Below are experts of layer 5 (counted from 0) of a mixture-of-experts language model. Rows are named router (the router's row for the expert), gate (a neuron's input weights, with its number), up (a neuron's input weights, with its number), down (a neuron's output weights, with its number) and show model dimensions 320-399. Each number is 128 + 32 x the weight over its row's rms, rounded and kept within 0 to 255.
After each expert's rows: "comes before" lists some tokens at least twice as common just after its tokens as in all text. This comes from a sample of Wikipedia text that the model never trained on. Tokens count by the router's weight.

# expert 27
router [163  98 148 145  80  88 169 149 107 125 100 136  91 100  57 103 124 104  94 113 124 163 125 150 135 127  65 130 126 120 147  83  98 137 194  98 204 207 113  95 115 142 140 156 147  90 115 167 116  93 159 108 155 165 105 178 154 102 144 133 136 109 134 165 116  75 107 105 110 108 110 100 152 157 179  82  94 113  48 148]
gate0 [117 113 167 174 114 203 117 105 105 175  79  78  63 160 131 148 165 122 148  78 190  91 186 163 108 114 125 154  92 160 132 160 170 139 128 133 174 119  92 184 127 125  48  96 150  86 152 123 149 129 102 137 135 128 138  99 106  75 129 151  97 108 110  91 102 139 143 114  98 110  91 120  80 108 128 122 134 169 153 158]
up0 [104  98 104 124  87 104 101 171 137 128 100 106 110 186 148 168 162 110 154  89 165 161 136 141 153 192 122 118 192 157 132 121  92 157 155 145 144 126 139 110 120 160 109 103 130 168 103 127 130 147 118 162 152 156  92 106 116 130  63  99 181 120 107 138 126 152 118 150 139 111 148 161 129 149  96  95 127 108 177 130]
down0 [ 69 143 132 106 112 150 142 164 180 145 103 176  71 126 151 151 159 158 119 132 168 151 160 144 132 152 171 104  98  78 140  91 107 143 116  92 107 137 157 160 109 114 117 146 121 117 113 129 168  68 125 100  58 148 196  92 120 115 118  48 174  97 111 103  90  74 163 172 134 160 127 132 124 145 192  80 177 139 140 137]
comes before: "0", "9", "8", "7", "1", "5"

# expert 6
router [169 125 143  80 141 176  73  86  71 121 175 134 160 131 102 134  89 133 116 138 163 169 159  98  78 207 155 171  75 111  57 105 141 137  91 184 190  33 127 104 137 119 107 174 179 160 128 109 149 103 150 131  62 158 126  93 187 122 112  81 107  92 132  22 126 129 102  82  96 168 162 136  83  73 177 139  89 155 154  82]
gate0 [114 198 135 186 110  97 112 126 105 140  78 207 114 191 113  85 117 101 158 122 120  88 149 131 168  93 157 172 104 126 195 105  91  87  73 157 106 152  87 126 101 190 159 126 148 134  98 108 171 117 148 144 121  89  94 143 187 103 127 107 147 106 139 112 130 172 137 131 136 114 139  87  85 177 133  73 142  87 100 173]
up0 [125  86 130 126 154 126 150 129 151 141 154 177 189 151  85 101 150 181 122 175  97 128  96 163 163 118 193 157  96 185 134 153 115  92  82 152 128 138 101 174 123 214  97 140 166 113 125 133 196 142 161 125 133 173 125 162 150 174 140  60 152 178 132 107 148 138 103 104 104 101 132 122  81 101 132 110  92 126 110 165]
down0 [165 164  69 144 149 194 110 176 152 133 159 177  86 119 145  93 146 110 182 116 143  95 152 161 144 128 192 141 124  99 130 174  87 118 148 128 134 143 149 138  52 156 193 106 151 102 159  82 164 166 200 146 110 106 128 148 132 126 122 135 125  87 160 139  96 137 198  94 113 146 123  78 104 137 111 127 121 106 153 174]
comes before: "s", ",", " (", "i", "a", "'"

# expert 30
router [163 194  63  45  94 120 168 122 155 164 121  92 145 117  81 103 216 124 140 113 141 125  84 137 141 116 134 113 106 124  84 152 102 120 146 207 159  73 120 137  90 113 211 100  96  98  92 106  98 192 148  95 109 132 106 131 125 161 148 132 145 157  88 131 144 142 112 140 146  92 129 122 151 151 122 160 190 106 113 109]
gate0 [111 161 115 160 112 112 128 160 165 165 146 108 154  91 115 137 197 113 100 120 141 127 130 135 153 152 122 102 138  62  33 171 183 106 135 124 136 137  95  31 148  78 108 169 107 151 106 150 154 147 151 156 164  93 129 118 157 147 132 163  86 147 125  86 186 117 126  95 123 142  82 126 185 146 153  77 164 146 130 121]
up0 [130 132 139 178 111 154 115  36 101 143 130 169 144 132 172 169 162 151  84 133 151 119 191 113 117  73 168  93 124 114 127 138 165 139 166 156 185 133 102 118 114 145 149 180 103 156 109  60 135 131 132  97 113 132 109 119 175 115  98  95  55 106  94 139 109 191 143 145 135  68 175  95 131 113  58 115 112  77 108 151]
down0 [171 179 132 172  85 146 121 143 156  93 165 123 164  69  85 131 165 160  72 117 111  84 151 147 152 127 147 143 102 119 162 163 131  86 107 190 127 131 115 112 101  99 155 107 188  43 114 178 136 172 112 141 112 184 111 126 123  81 140 131  97 130 130 163  98  59 117 139 111 146 105 126 108 184 110  83 114 127 129 124]
comes before: "1", "2", "3", "4", "5", "6"

# expert 15
router [133 171 117 200 161 129  67  96 159 133 151 144 101 156 154 190 105 140 173 100 139 112 151 147 143 147 101 129  72 132 122 124  40 157  21 109 135 160 112 124 154 152 105 101 107 121 179 124 140 136 167 110 111 110 141 186  92  95 178  90 121 122 115 165 152 159 150 128 148 151 150 146 150 135 119 128 133 110 123 149]
gate0 [ 93 149  94 177 175  63 144 170 142  55 136  81  95 108 132  85 149 132  54 132 135 115 191 133 176 126 131 131 152 139 148  95  87  64 149 127 171  95 172 119 114 128 142 149  93  93 111 191 155  82 142 139 146 153 121 157 114 122 159  77 107 112 136  87 154 103 212  70 132 150 140 120 111 141 131 150  99 106 163 201]
up0 [ 88 140 139 118  96 128 124 128 148 117 107 118 100 160 126 108 183 139 127 141  56  98 160 172  81 110 117  92 165 181 141 117 126 129 105 145 125 135 117 154 129 162 102 148 124 119 198 136 168 128  86 122 155  99 136 130 107 150 164 142 170 154 141 142 137 152 118 159 104 164 122  89 126 138 137 144  90 141  73 143]
down0 [168 110 107 101 118 121 126 129 115 148  90 140 102 187 105 156 151 155 138 129  88 111 159 124 167 151  98 123 119 161 128 127 105  94 100 180  82 149 114 165  70  85 137 113 127 157 122 102  91 156 180  81 141 185  98  45 157  92 129 148 182 113  88 170 161 114 133 128  68 215 112 134 124 144 124 156 153 118 168 155]
comes before: " the", " a", " his", " first", " an", " United"

# expert 4
router [ 97  92 100 146 169 127 103 121  91  92 129 141 121  91 158 118 100 160 132 108 100 184  57 128  93  88 113 131 126 102  95 116 112 104  83 136 114 167 131 116 122  84 145  93 149 115 156 152 152 133 103 140 127 129 134 110 125 123 131  99  73  68 177 164 170 136 181 149 142 154  88 101 157  62  95  57 136 137 112 177]
gate0 [164 159 108 146 108 165 143  96  96 149 148 154 120 121 188 105  95 124  99 101 152 111 189 136 147 126 106 185 131  88 120 187 124 129 156 123 143  63 145 190 145 131 147 140 126 100 109 173 156 120 135 128 126  75 179 103 129 105 112 120 136  70 139 132  92 142 173 147  71 145 171  42 122 145 120 137  82 131 115 126]
up0 [ 94 115 136 150 142 192  68 163 175 147 177  45 144 151 135  61  89 118 109 165 112 102 141 155 122 114 114 154 127 115 171 149 154 158 125 119 143 104 186 164 147 111 110 139  98  85 101 170 159  88 102 128  98 123 182  92 147 133 121 110 197 122 107  98 171 143 133 107 168 132 170 144 199 157 175  65 136 112 120 155]
down0 [119 106 131 158 125 174 121 167 119 111 140 153 115 128 143 113  80  98  89 111 109 129 159 135 157 109  88 102 153 114 108 130 136 135 107 131 231 114 186  96 121 190 129 137  84  95 132 169  80 139 116 128 110 136 153 162 177 126 112 142 108  91 164 104 121  99 161 142 102 142 140 113 112 117 128  94 183 144 104 131]
comes before: "\n", " ", " The", " and", " In", " He"

# expert 19
router [156  93 119 132  51  61 135  64 151 168 112 139 175 163  93 158  90 126 123 114 101 172 116 144  92 146 107 145 102 107  69 180 116 159  88 119  81 141 105 111  70 133 133 116 184 108 119 128 191 101  95 106 150 171  96 134 176 147 145  86 127  99 138  71 155 113  88 177  79 117 114 164 187  97 128 109 135 140 113  88]
gate0 [116 191 108  93 149 134 216 103 157 140 152 124 127 163 124 103 140 126 150 119  95 142 156 132  95 145 109  97 101 115 149 101 136 165 146 136 144 150 133 148  59 134 116  73 119 160 167  51  74 138 140 135 157 148 138 184 119 182  63 163 167 104 229 209  91  99 126 152 100 109  62 103 158 118  91  96 154 101 124 143]
up0 [113 157 124  58 167 173 149 122 138 108 116 105 161 153 116 140 165 152  78 154 212 123 122 151 100  97 147 130  77 167 130 100  34 130 109 154 165 125 148 123 107 164  64 109 166  88 100 136 126 115  84 226 139 133 156 131 143 120 102 131 124 158  64 115 126 125 143 172 148 102  93 116 194  98 106  87 106  55 142 148]
down0 [163 135 106 113 175  92 136 170 181 178 120 153  86 139 116 154 135 130 103 111 143 148 121 149  62 138  88 137 115 128  98  53 141 136  63 123 133 101  77  93 134  82 107 158 111 138 176 177  61  90 134  86 153  88 168 129 148 118  88 115 140 125  86 143  95 122 119 231 118 123 111 114 146 131 124 122  95 188 106 174]
comes before: " ", " \"", " —", " A", " MF", " W"

# expert 13
router [159  99  94 173  85 113 148 161 102  96 143 153 120 136 113  99  97 144  86 108 104 113 107 211 149  86  64 172 162 139 124 123 125 108 115 177 194 170 101  92 138 100 190 169 151 151 128 170 140 138 149 122 195 221 110 157  99 115 103  87 133 153  99 154 103  67  90 143 144 116  91  77 130  63 182 117 100 104  74 156]
gate0 [120 103 123 123 117 128  70 165 132 114 190 117 161 126 134 169 111 139 132 108 139 102 101 158 125 157 168 156 104 135 108 156 129 176 110 109 125 144  84 170 142 148 169  97 132 184 127  85  76 122 148 112  74 147 142  92 145 148 101 114 109  58 162 106  71 141  79 143 110  97 149 147 153  48 123 169 148  83 108 111]
up0 [ 79  91 101 189  79 161 110 166 157 118 171 171 116  86 148 116  78 133 152 146 150 116 140 124  73 135 115 113  90 123 166 157 102 176 145  66 160 101  91 152 130 115 163 106  60 180 106 161  76 145 101 147 108  86 120  98 118 112 116 161 125 104  82 131 126 149  71  82  89 102 119 176 157  89 135 102 115 123 130  90]
down0 [119 162 143 115  69 130 120 167 114 138  94 154 174 153 110 106 126 169 143 100 128 127 110 101  98 146 110 112 126  62 136 171  72 165 133 135 144 141  96 146 112 163 173 117 127 160 185 153 124 153 109 142 107 122 148 100  96 174 145 141  39 130  77 134 110 145 122  83 140 103 183 138 148 121 137 180  74  70 124 114]
comes before: " |", "0", "9", "5", "–", "8"

# expert 28
router [143 128  96  89  93  55 101  73  81 155 126 114 143 112 133 116 140 133 129 108  84 174 110 119 128  69 173 152 110 131 117 118 158 131  69  99 122 104 124 107 125 142 123 203 154  81  71 123 149 163 110  80 148 159  95 190 185 132  92 110 111 145 202 110 130 129 144  66 169  99 131 139 127  85 156 126 163  95  65 141]
gate0 [127 128 136 139 104 142 111 150 169  97 133 105 140 180 185  91 143  77 159  65 163 124 199 123 175 161 200 101 105 130 157 150 109 148 131 129  99 118 137 142 136 155 138 160 111 177 142 185  82  80 148 103 141 117 126 162 140 121 131 141 123  88 123 156 118 122 118  89 110 135 147 112 124 133 139  92  73 148 168 201]
up0 [156 138 136  72 126 103 144 153 141  78 133 125  73  96 147 104 110 138  73  82 118 136 109 109 124 205 113 163 114 113 140  61 107  89 118 134 118 161 133  74  91 120 121 149 137 133 140 129  96 120  89 183 149  68  98 143  82 114 143  74 130  94 200 157 135 131 140  29 156 136 136 137 155 182  81 170 153 158 182 114]
down0 [107 169  59 171 200 119  96 148 109 114 112 173 131  94 103 154 174 118 179 131 110 121 115 117 166 169 201 130 147 125 117  99 102 163 123 132 143 171  99  94  93 139 107 118 137  76 122 124 136 108 137 173  83 119 132 120 155 110  85 115 104 203 105 149 101 160 118 134 200 138 131 194 155 121 171 167 162 157 142 111]
comes before: "\n", " The", " In", " He", " It", " This"

# expert 16
router [ 89 155 168 229 176 124 162 160 173 109 174 158 114  85 120 122  74 113 124 152 150 119 154 116 100 133  88 110  98 186 176  99  66 111 171 125 137 232  77 132 133 107 105 138 111 102 110  75  72 109  89 215 105  86 105 143  82 173  94 143 139 168 131 175 100 143 137 106 175  93 102 137 184 132  94 152 142  89 107 157]
gate0 [156 163 127 114 141 113 161 114 183 102 162  97 159  65 131 178 171 107 142 108 111 170 162 115 110 131 106  87  81  89 139 158 160  42  56 140  66  84 151  99 165 144 143 142 176  95  98 100 165 165 172 134  82 122  77 138 123 141  95 118 134 136 149 115 162 118 116  85 145  41 192 112 108 109 159 172  84 119 162 127]
up0 [156 137 112 135 148 113 117 128 135  99  89 110 140 133  87 105 153 132 145 140 130 126 147 156 103 151  67 113 217 110  95 163  97 156  88 129 137  95 163 106  98 147 128 139  96 132 126  97 105 121 149 142 191 156 131 149 108 105 168 158 153 121 137  66 121 132 133 149  74 204  66 152 111 152 185  95 159 144  49  96]
down0 [184 108 111  68 145 209 177 146 151 111  95 133  95 164  83 125 104  66 176  93 167  97 124 147 172 183 187 123 137 145 148 126 151 141 113 104 152  88 138 175 172 141  88 129 153 110 123  57 143 166  92 134 170 154 106  63 136 145 147 134  70 138 127 159 104 142 128 154 121 107  81 196  53  95 147  98 161 126 104 120]
comes before: " the", " of", " a", " to", "ing", " that"

# expert 31
router [179 200 120  61  53 107 146  91 124 126 151 109 127 107  91 121 196 115 131  83 118 120  70 148 127 130 126  96  89 130 119 132  92 154 175 160 149 127 104 105  98 120 163 134 123  74 112 163  89 174 162 121 165 175 105 125 157 135 205 142 175 139 148 166 126 114 107 157 180 107 122 120 155 145 108 148 146 128 114 123]
gate0 [164  90  89 110 143 103 133 138 140 148  93  83 158 113 156 117 145 101  98 113 103  98  91 103 119 173  95  93 155 123 116 176 124 123  53 163  61 159 167 100 139 138 171 115  71 121 190  67 132  98 158  86 153 108 103 169  96 165 137 150 164 160 130  97 131 195 171 123  95 148  76 144  83  81  79  56 114 115 128 165]
up0 [130 128  96 145 195 138 123  85 146 131 129 165  91 155 129  88 110 176  81 157 153  88 133 106 137 132 126 170  39  79 131  97 110 119 107 163 125 145 174 205 107  82 117 152 143 145 144 166  88 152 184 156 142 136 119  97 134 133  73 123 137 120 117 163  93 124 126  70 184 177  87 147 167  73 118 125 174  98 118 102]
down0 [ 70 120 114  88 154 118 108 123 132 114 155 105 131 112 170 102 117 154  47 115 133 107 185 193 111 149 160 100  90  98 114 154 118 108 100 165 105 136 128 137 134 111 170 113  65 154  51 126 158  80 106 112  80 112 130 101 106 198 115  95 110 173 107 144  69 143 171 154 155 176  77 168 126 144 124 192 129 167 159 170]
comes before: "1", "2", "3", "4", "6", "5"

# expert 7
router [ 76 142 154 170 118 190 109 115 169 147  65 127 108 134 160 200  94  99 104 109 145 100 176 113 126 163 134  96 124 103 173 129 107 174  72  52  91 152 126 124 164 137 124  77  79 111 198 145 106 157 130 131  65 131 101 152  97 132 118 115 124 161  97 149 110 149  77 105 118 165 181 152 105 129 148 152  98 113 152 160]
gate0 [167 116  95 102  49 149 154  36 133  92 120 124 161 168 117 201 121 119 110 110  92 166  58 149 137 118 188 122 109 126  84 116 108 141 106 126 129 120 111 157 118 164 109 111 120 122  97 157 181 139 111 136 160 116 156 133 147 169 110 130 151  79 158 148 137 101 152 158 117 140 147 133  96 118  61  80 133 163 191 161]
up0 [105 145 110 137 195 111  97 194 155  64 123  76 171  34  81 140 109  94 123 156 105 107 105 113  87 132 139 154 109 118 127 156 126 126 104 153 149 170  75 127 119  81 112 144 129 102 100 103 121 136 129 105 120 142 167 104 142 131 136 160  57 128 164 101 109 144  90 123 121 108 172 152  57 118 158 158 115 131 116 146]
down0 [122 123 121 148 195 133 178 124 196 141  73 150 134  84  95 117 117 171  89 171 159 165 160 127 182 108 167 179 137 166 137 134 117 166 136 166 122 138 150  90 102  88 127 162 185 160 150 148 160  87 140 157  94 147 103 121 102 115 131 130  90 122  98  82  84  82  86 163 106 115 173 157 143  87 180 138 123 148 134 143]
comes before: " the", " a", " his", " an", " in", " by"

# expert 21
router [199  92  94 124 127 167  66 119  92 120 156 162 101  97 140 118 126 124  76 102 118 114 134 172 105  80  78 151 184 129 104 127 126 145 128 155 172 160 114 107 150 105 181 138 173 133 106 186 132 167 165  90 206 126 107 122  96  93 134 111 113 171  67 185 130 138 109 163 126 103 112  98 126 111 149 107 152 126  77 161]
gate0 [137 127  91 160 112 195 152  80 153  66  77 166 119 126 144  87  82 145  99 128 126 130 118 139 131 111 157 104 123 115 126 181  86 113 114 135 102 159 182 101 146  83  47 133 131 176 187 145 160 140 169 151  85  37  79  72 159 162 122 152 174 124 128  60 104 123 171 115 163 117 124  87  96 157 154 133 113  87 142 157]
up0 [146  54 121 106 141 102 149  80 115  82  95 140 162 106 134 178 136  89 133 136 147 168 180 144  92 150 115 128 162  97 145 110 142 149 119 147 114 102 112 143 104 139 186 105  66 126 114  89  92 138  77  76 127 105 105 141 143 144 125 157 101 129 157 140 158 111 139 128  90 138 158 152 127 117 148 206  71 138 117 126]
down0 [ 92 104 120 129 186  50 119 122 102  78 130 129 110 147 100 150 103 116 139 169 180 153 178 138 117  96 230 119 120  78 108 141 115 129  87 114 127 132 150 160 114 122 132 158  85 104 108 160  75 110 139 101  97 163 130 106 119  72 121  99 129  93 184 129 122 118 194  90  82 117 105 143 143 152 118 143 116 187  84 107]
comes before: " |", "0", ",", "8", "5", "7"

# expert 25
router [130 161 114 144  99 136 118 159  94 105 107 169 101 114 145 109 103 128 154 157 117 124  94  84  99 125 151 158 168 129 150  89 108  96 136 164 105  61 147 115 134 213 120 108  84 179 109 161 132  97 121 149 116 116 180  87 150 164 127 183 154  92 175 123 139 177 146  97 103 186 190 137 121 145 133 133 132 121 172  93]
gate0 [138 114 132 138 142 183 183 155 135  74 183 137  82  97 166 135 146 112 127 147 103 122  97 136 128 120 104 147 146  95 149  74  90 116 146 103  70 140 119 155 142 143 153 147 107 144 119  75 152 134 137  98 139 139 110 205 174 150 110 113 106 131 105 204 123 108 100 130  83 102 156 172  99 116 127 107 149 194 142 126]
up0 [ 91 147 129 126 160 124 134 120  90 100 116 143 115  99  97 181 151 101  98 190 134  73  72 158  86 159  92 181 132 131 153  99 176 120 199 105 104 110 161 155 101  78 159 100 139 135   0 137 128 177 130  95 155 170 116 130 145 103 157 129 103 129 103 119  95 106 120 120 100 117  85 127  94 147 140 146 104 151 185 141]
down0 [118 118 151 102  90 143 112 156 118 135 163 143 118 122 107 118 112 106  98 106  85 122 136 133 114 125 161 157 119  92  85 176 128 171 206 194 107 148 146 144  79 162 168 151 149  58 170  88 122 181 106 127 139 138 179 108  96 122 112 106 173 186  96 111 144 141 148 116 106  39 107 140 127  96 124 114  80  67 184 165]
comes before: ",", ".", "s", " of", " and", " in"

# expert 11
router [167 186  96  52  74 121 175  94 136 170 154  86 121  90  41 110 196 159 147  83 111 139 103 133 121 131 106  91 102  94  89 103  82 157 200 123 152 121 129  98 122 115 162 134 145  72 115 138 123 166 179 143 136 149 138 137 106 119 125 131 163 120 139 186 115 105 133 186 138  97 131 124 152 170 141 114 143 147 114  69]
gate0 [121 169  96 124 125 136 129 106  85 111 130 141 120  95 163 153 158 114 172  91 175 140 101 139 137 133 162 176 109 163 177  96 138 104 184  68 141 133 138 104 119 136 115  79  73 142 158 143 134 116 160 120 124 110 106 200 119 129 144 141 128 118 109 154 141 155 195 172  80  87 167 142 190 107 151 107 121 118 111 141]
up0 [114 159 162 112 171  98  95 166  65 107 138 114 146 125 119  99 154  92 148 153 139 118 163  90 155 111 127 119 136 136 117 127 153 190  99 197  72 138 129 132  46 169 100 170 102 109 118 119 108 120 131 130 174 163  70 203 108 104 138 137  70 115  44 159 127 175 176 161 151 129 152 137 181 174 100  91 161 130 118 155]
down0 [150  92 132 178 128 162  86 148 117 210  96 101  92 101  96 157 103  67 143 152  93 142 150 126  80 112 119 108 155 134 157 123  96 130  99  84 103 161 144  90 129 101 153 104 163 170 155 160 142 142 182  83 142 133 162 142 110  94 113 132 151 161 132  99 182 125 161 174 114 125 157 166 128 136  82 136 150 135  82 131]
comes before: "1", "2", "9", "3", "0", "4"

# expert 8
router [123 150 187  81 174 108 102 129 100 123 114 139  90 141  86 104 143 170 119  90  64 165  78 153 187  93  88 137 134 117 142 130 118 155 105 108 129 156 139 191 122 136 147 106 136 122 105 130 109 145 107 131 109  94 124 177  86 107 140  98  77  70 180 147 165 121 150 155 170 131 125 129 173 105 152  99 119 137  98 121]
gate0 [150 133 182 133  75 151 126 136 142 116 159 137  90 101 167  83 218 132 154 119 101 142 111 114 128  62 104 136 137  96 107  98 121  60 114 103 161 146 180  97 114 169 156 122 160 120 111 151 132 100 155 114 146 143 147 148 168 162 125 110 140 135 170  85  98 160  99 152 169 149 168 136  74 170 103 107 113 166 110 121]
up0 [111 174 147  78 145 138 203  98 120 181  76 143 122 144 156 129 142 173 119  87 122 128 141 139  98 144 167 184 123 186 167 182 149 143  95 124 161 146 135 201 141  78  94  85  87  83 135 136  70 164 148 135 188 105 150  90 163 105  94 149 142 119  50 144 129 130 101 156  80 106 124 174 165  75 107 163 130 101 130  97]
down0 [123 137 132  47  94 156 100  98 124 140 118 165 153 106 156 114 133 117 113 176 136  89 133 147 108 181 190 125  83 172 130 159 152  95 134 127  77 173 134 147 168 110 137 119 187  84 114 132 132 107 140 116 104 117 131 164 139 172 128 162 105 119  64 110 172 155 135 115 116 109 118  64 101  80  82 128 134 109 160 117]
comes before: "\n", "==", "|", "-", "The", "==="

# expert 29
router [ 98 143 116 102  87  90  80  98 127 174 168 105  87 152 105 115 160 144 125 168 137 100  53 164 102  97 110  93 140 112 119 151  88 142  88 127 104 143 103  90 152 150 205 138 150  73 194 107 154 117 141  53 141 132 141 101 161 157 149  99 107  97 159  84 191  72  87 185 162 147  84 136 171 113 170  87 128 143  58  96]
gate0 [103 179 187  62 102 144 167 131 143  67 107 108 114  93 131 165 117 155 134 111 112 120 116 132 124 163 151 125 129 141  93 152 109 108  99 105 140 126 144 127 149 139 171 118 122 107 105 128 146 127  74  75 160 134 181 147 165 116 154 156 139 151 117 160  97 121 134 147 155 151 154 150 121 124 214 126 144 142 132 106]
up0 [108  91  89 122 110 157 155 172 143 112 159 153 144 128 152 165 146 153 113 144 169 119 146  83 116 134 174 155  76 132 190 182  72 117 123 112 178 108 123 120 169 127 108 203 125 124 175  80 134 133 123 129  67 149 122 138 156  92 114 140 140 134  63 175 119 117 153 222 166 142 126 121 121 127 117  96  96  69 111 150]
down0 [137  98 200 170 127 155 127 103 145 179 176 156 144 175 109 129 169 138 168 103 130 160 117 156 116 107 169 195 103 112 102  52  75 108 193  82 130  93 102 198 139  82 120 170 127 104 100 111 106 127 129 105 133  84 154  67 131 174 160 166  63 123 107 201 122 105  91 133 128 109 113 149 183 144 126 103  75 101 166 139]
comes before: "1", "0", "2", "3", "5", "4"

# expert 5
router [110 163  93 211 177 163 101 153 146  92 125 163 170 109 153 155  90 123 144 145  98  54 129 124 195 136 123  88  77 157 146 135 111 108 143  93 105 121 114 155 137 112  93 144 137 106 185 139  67  58 112 144 106 113 137 154  90 171 160 126 121 153 103 165  87 115 131 100 140 134 126 166 105 166 154 160 157 125 142 131]
gate0 [138 191 148 133 169 133 140 152 127 134 165  84 120  81 123  91 118  93 102 108 148 141 153  76 117 156  89  82 103 128  93  96 105 127 164 130 171 101  98 152  68 171 152 134 180 114 170 147  96  99 165 149 105 152 101 174 157 126 100 136 150 127 207 142 149 111  81 134 129 165 125 112 120 125 124 132 145  84 142 151]
up0 [ 81  71 159 133  98 128 161 133 106 145  65 137 140 118  66 171 148 149 105  66 127  78 131 117 134 155 179 131  56 143 103 140 133 121  61 126 114 187 117 102  81 118  61 160 108  99  88  88 125 150 179 186 142 196 190 151 138 141 118 195  83 121 113 108 149 129 147 128  66 146 135 115 119 150 155 144 149  75 150 111]
down0 [100 106  83  84 106 127 123  65  71 130 125  65  88 146  89 117 134 176 227 144 112 166 118 157 142  67  76 145  93 117  89 130 155 126  92 108  52 149  84 159 119 186 119 170 134 135 172  98 165 106 170 103 137 161 110 128  70 125 115 111 163 132 204 173 113  80 150  95 106 107 160 102 161 149 198 156 113 135  99 112]
comes before: " the", " a", " to", " by", " in", " as"

# expert 26
router [181 155  82 138 134  79 130 105 108 174 139 126  97 110 107 185 146 159 131 182 106 153 104 105 146  51 152 141 165 126 111 118  97 122 126 132 166 191 112 204  73 119 168 111 175 123 118 110 134 150  93  90 149 132 133 166 188 163 160 107 147 149 138 143 128 142 126 175 136  57 138 112 103 115 129  86 140 147 133  81]
gate0 [122 143  91  99 116 193 161 146  95 135 200 123 141  93 124 104  69 112 101 107 186  74  76 116 162 111  97 131 128  76 156 130 117  98 153  98 183 108 122 112 159 138  90 201 168 131  70 157 188 143  92 125 140  73 147 117  95 134  82 110  52 172 144 135  93 158 110 129 154 156 106 125 144 140 124 159  75  92  84  48]
up0 [ 96 144 122 133 123 129 158 116 184  58 128 101 159 115 146 114 122 154 119 200 138  87 122  69 197 100 115 123 120 172  99 184 148 155 173 121 157 147  97 171 120 107 130 115 113 130  98 117 118  44 162 169 110 190 106 172 109 140 134 123 143  37 197 152  89 109  97 153 156 141 158 138  84 145  96 148 111 132  92 122]
down0 [133 108 153 133 133 157  93 131 165  70 140  84  79 168 152 158 111 152 144 161 152 157 131 110 111 144 181 147 203 121  71 164 105 107  69  97 141 102 125 145  51 178  99 144 145  91 104 140  93 192 118  93 126 130 165 127 116 156 147 143  95 162 150 173 124 170 125 159 105  73 144 131 100  97 100  42 157  80 175 133]
comes before: "-", "\n", "|", "The", "==", "In"

# expert 1
router [136 179 158 207 172 160 138 138 127  94 140 137 137 125 135 122 100 109 196 184 145 101 151 104 158 160 168 136 184 126 154  69 158  87 199 183  94  71 146 117 145 176 141 109 154 174  94  82 125  30 147 153 102 137 138 109 123 155 113 202 143 116 164  59  90 129 152 117  98 105 140  70 123 159 115 163 127 163 148 148]
gate0 [168 100 123 178 122  48 143 141  82 114 115 137  67 168 159 116 126 103  93  46 149 145  82 139  92 129  92 111  62 137 177 154 150 116 141 120  91 168  97 157 198 208  98 168 119 101 160 152 159 110  86  75 108 101 147  96  83 113  92  73 107 119 105 123 175 147 111 112 172 128 141  98 110 107 174 145 164 107 140 139]
up0 [122  91 126 136 118  93  98 158 135  95 171 119 111 149 131 172 135 176 107 172 136 126 112 163 151  57 102  47 177  88  99  95 119 140 120 125  90 121  72 115 132 119 136 104 174 107  60  83  90 143 141 132 112 181 111 141 197 211 179 132  79 168 136 175 130 114 110 160 178 191 164  90 163 127 117 135  79 125 150 130]
down0 [106 140 144 146  92 109 179 165 187 183 148 110 121  88 127 156 115 138  85 160  96 139 181 113 153 121 106  89 142 149 160 124 187 122 151 139 178 113 121 122 108 110 174 169 122 159 158 161 114 197 135  94 116 154 105  95 155 143 118 168 151 127 167 137 109 151 170 172  99 119 154 134 153 174 159 106 107 174 139 176]
comes before: "s", " of", ",", " and", " in", "ly"

# expert 12
router [ 76 148 140 176 123 186 160 135 151  90  82 141 126 100 157  95 115  63 147 146 159 114 145 113 144 148 176 161 157 115 159 101 150 103 184 137 103 114 147 138 166 196 129 137 159 155 107  48  67  83 124 123  87 116 148 115  95 178  98 246 164  96 168  85 100 140 146 126  94 154 158 158  96 137  39 171 139 123 173 157]
gate0 [153 148 127 107 193 157 191 133 115 162  95 189 122  74 132 128 111 107 132 147 173 211  94 132  92 156 121 129 124 144 113  91  93 115 146 107 144 124 111 118 104 141  99 134 159 128 124 151 107 111 169  79 123 111  38 165 105 111 118 165 121 122 148 154  96 115 109  91  71 162 146  95 166 106 125 137  81 124 117 127]
up0 [106 165 132  99  82 144  67 136 140 124  93  96 137 141 105 147 102 113 149 157 163 116 114  85 101 139 201 119 122 183 137 127 153 189 156 150 152 173 133 106 193 148 189 168 116 143 133 159 152 110 104 169 122  84 111  98 127 107  93 111 165 149 126  97 143 143 164 113 156 122 100  87 113 138 147  86  68  70 141 143]
down0 [150 182 153 156 125 188 171  92  84 175 172 186 134 140 124  84 135 115 138 117 157 142 111 108  79 173 176 110  94 193 105 102 133 110 185 110  73 201 132 153 127 182  80 119 142 113 109 134 106 109 182 169 104 112 150 103 130 156 116  91 175 174 104 104 103 137 119 116  55 150  75 166 146 163 162  78  78  69 123 155]
comes before: "s", " of", ",", ".", " and", " in"